Below are experts of layer 4 (counted from 0) of a mixture-of-experts language model. Rows are named router (the router's row for the expert), gate (a neuron's input weights, with its number), up (a neuron's input weights, with its number) and show model dimensions 112-223. Each number is 50 + 15 x the weight over its row's rms, rounded and kept within 0 to 99.
Before each expert's rows: a language model's description of what the expert responds to. This comes from a sample of Wikipedia text that the model never trained on.

# expert 31
Album and song titles. Words inside album, song and track listings and music credits, such as for, the, from in titles, drums, EP, Label.
router:36 48 57 53 40 50 17 55 60 50 52 49 29 72 74 42 71 39 58 47 48 33 76 51 39 58 24 42 45 42 57 46 41 72 46 69 58 54 19 49 60 60 70 48 63 63 40 37 68 34 64 57 56 46 54 48 65 34 32 48 45 46 32 69 51 43 37 78 50 31 64 61 33 62 67 98 27 24 59 76 71 82 53 61 45 52 45 51 55 74 58 43 31 68 28 37 60 54 62 53 36 45 70 43 47 39 87 23 63 53 52 29
gate0:35 43 19 86 33 47 50 41 51 47 50 49 56 60 31 48 56 45 37 60 38 43 60 55 40 50 45 72 41 60 60 24 68 53 64 54 45 53 54 85 57 77 54 46 71 75 62 78 28 65 29 34 61 53 58 48 51 36 26 28 74 35 41 60 41 51 39 43 47 37 37 45 55 50 28 37 63 54 70 34 28 35 47 25 48 42 33 41 49 40 55 68 59 67 39 31 83 77 56 62 55 41 41 50 76 53 41 65 37 43 39 64
up0:46 47 30 60 35 45 32 53 43 35 46 45 33 43 35 18 59 53 42 36 44 45 48 34 00 40 60 62 41 46 64 55 43 64 73 63 60 43 58 57 79 72 53 34 82 44 66 47 58 47 46 44 79 34 60 27 53 47 38 23 71 41 53 56 30 31 37 40 81 49 43 45 31 57 51 44 67 55 64 59 18 60 36 26 51 05 53 60 53 33 51 64 70 71 58 48 77 27 39 40 59 31 30 38 67 58 40 36 18 62 48 54

# expert 1
Function words, list dashes. Prepositions and articles after nouns in expository prose, especially of, for, in, plus See-also list dashes and section markers, e.g. risk of, tendon injuries of.
router:38 37 31 61 39 50 62 50 47 27 56 44 59 59 68 62 46 38 46 51 60 67 39 48 47 38 09 71 51 64 51 67 46 89 60 47 69 26 39 42 47 69 75 49 57 30 53 38 41 25 48 47 25 43 63 57 34 35 45 62 59 47 43 58 45 45 24 43 48 41 40 67 24 69 98 69 56 52 35 50 47 78 68 60 27 33 36 58 31 43 40 49 47 46 32 57 46 81 46 58 39 43 63 56 62 40 46 37 74 51 52 79
gate0:57 30 19 49 43 52 49 49 34 37 55 52 58 42 43 57 43 72 55 24 49 68 37 66 41 41 46 74 74 60 65 60 39 74 74 74 39 68 39 41 58 52 76 47 59 54 66 50 45 58 78 49 47 49 37 60 28 56 55 25 43 59 43 61 63 47 29 73 46 47 61 77 26 34 52 60 50 57 46 46 36 50 47 33 30 73 42 45 68 61 52 75 44 38 18 81 72 49 42 58 57 36 77 33 53 70 70 44 49 55 39 62
up0:48 68 79 38 66 50 50 52 59 63 43 69 59 53 42 36 49 70 10 74 34 33 48 50 49 51 78 61 43 42 59 47 49 59 28 40 52 41 56 93 44 39 49 45 53 56 30 51 29 48 52 39 85 84 74 40 77 44 22 17 51 47 38 65 64 34 74 41 43 69 51 32 56 49 30 32 34 47 46 53 71 52 51 36 78 39 64 46 69 55 61 29 61 68 53 24 38 46 67 13 52 64 31 58 52 63 36 82 48 43 58 66

# expert 18
Years in prose. Year numbers and season spans, often after "In" or "the", in sports and history text, such as 2014, 2005–06, 1972.
router:35 39 58 41 31 58 35 56 49 22 45 62 63 61 88 60 72 45 61 29 68 66 69 53 51 31 37 59 16 80 54 63 42 82 63 69 64 58 18 73 07 79 71 32 38 34 33 34 46 23 40 69 39 66 38 56 35 39 30 63 26 37 36 65 69 49 42 85 29 44 82 60 36 81 62 73 39 20 33 41 42 71 57 37 44 54 39 63 41 44 27 64 45 45 47 65 62 56 54 75 37 69 59 41 43 28 58 47 45 33 40 40
gate0:21 43 54 50 42 51 38 45 38 41 52 42 42 72 58 44 64 34 53 35 62 40 89 54 52 38 23 59 57 62 33 30 65 74 77 73 88 55 22 58 40 56 42 61 43 76 60 47 64 11 72 45 63 48 37 62 45 27 63 73 22 48 60 68 42 69 28 66 47 34 42 36 50 59 53 57 32 44 36 72 58 58 67 45 49 21 11 26 37 70 12 73 34 68 37 36 54 39 28 46 54 63 52 31 46 62 38 42 39 48 46 52
up0:60 79 59 32 40 53 53 58 52 45 27 38 26 34 53 60 36 57 17 38 71 56 85 47 54 49 39 50 39 54 21 49 32 43 55 49 59 74 55 63 23 62 38 63 40 49 56 37 34 40 45 40 39 46 46 61 59 56 52 55 45 36 82 30 23 49 47 60 51 60 51 66 85 61 36 00 48 87 49 63 37 38 43 48 69 33 45 36 49 41 34 50 67 47 69 61 24 40 50 48 58 67 52 56 43 65 52 61 24 46 39 68

# expert 15
Location prepositions. Spatial prepositions and direction words in descriptions of roads, bridges and stations, such as over, along, near, north, located.
router:26 33 61 58 54 65 35 65 52 09 61 58 35 76 73 47 65 40 45 56 47 82 71 54 54 38 54 60 34 53 54 57 53 83 66 66 76 66 47 43 45 73 54 69 47 63 25 43 63 31 87 39 65 54 33 43 28 36 43 66 50 55 33 63 54 62 49 72 37 51 28 39 31 71 50 73 36 38 42 49 51 49 76 48 43 37 25 54 52 52 57 54 15 65 29 38 53 61 48 72 29 26 41 56 30 59 63 45 80 43 42 69
gate0:52 50 53 36 58 44 68 65 51 51 57 56 53 50 67 62 51 64 82 51 25 50 51 52 60 53 15 35 43 62 47 48 74 12 48 48 48 71 40 72 47 42 35 52 31 54 60 49 41 51 26 47 54 43 36 57 70 63 48 26 42 28 78 45 49 39 61 24 81 28 51 58 73 65 39 39 42 81 17 21 38 63 43 47 63 37 52 38 58 46 48 33 38 82 41 55 71 33 35 33 37 49 54 61 72 66 72 64 53 48 47 85
up0:63 57 55 64 34 32 81 64 18 53 62 46 55 66 45 48 40 57 48 42 51 73 50 55 35 65 46 49 72 51 32 53 48 47 56 44 69 45 32 54 81 43 57 54 44 22 86 56 63 49 54 36 48 51 57 49 50 48 44 49 46 67 54 54 77 53 38 47 36 43 47 16 29 60 56 38 54 71 05 53 59 37 57 58 34 64 67 39 82 33 63 64 41 41 22 39 69 61 68 69 59 36 48 42 18 54 30 66 60 69 53 36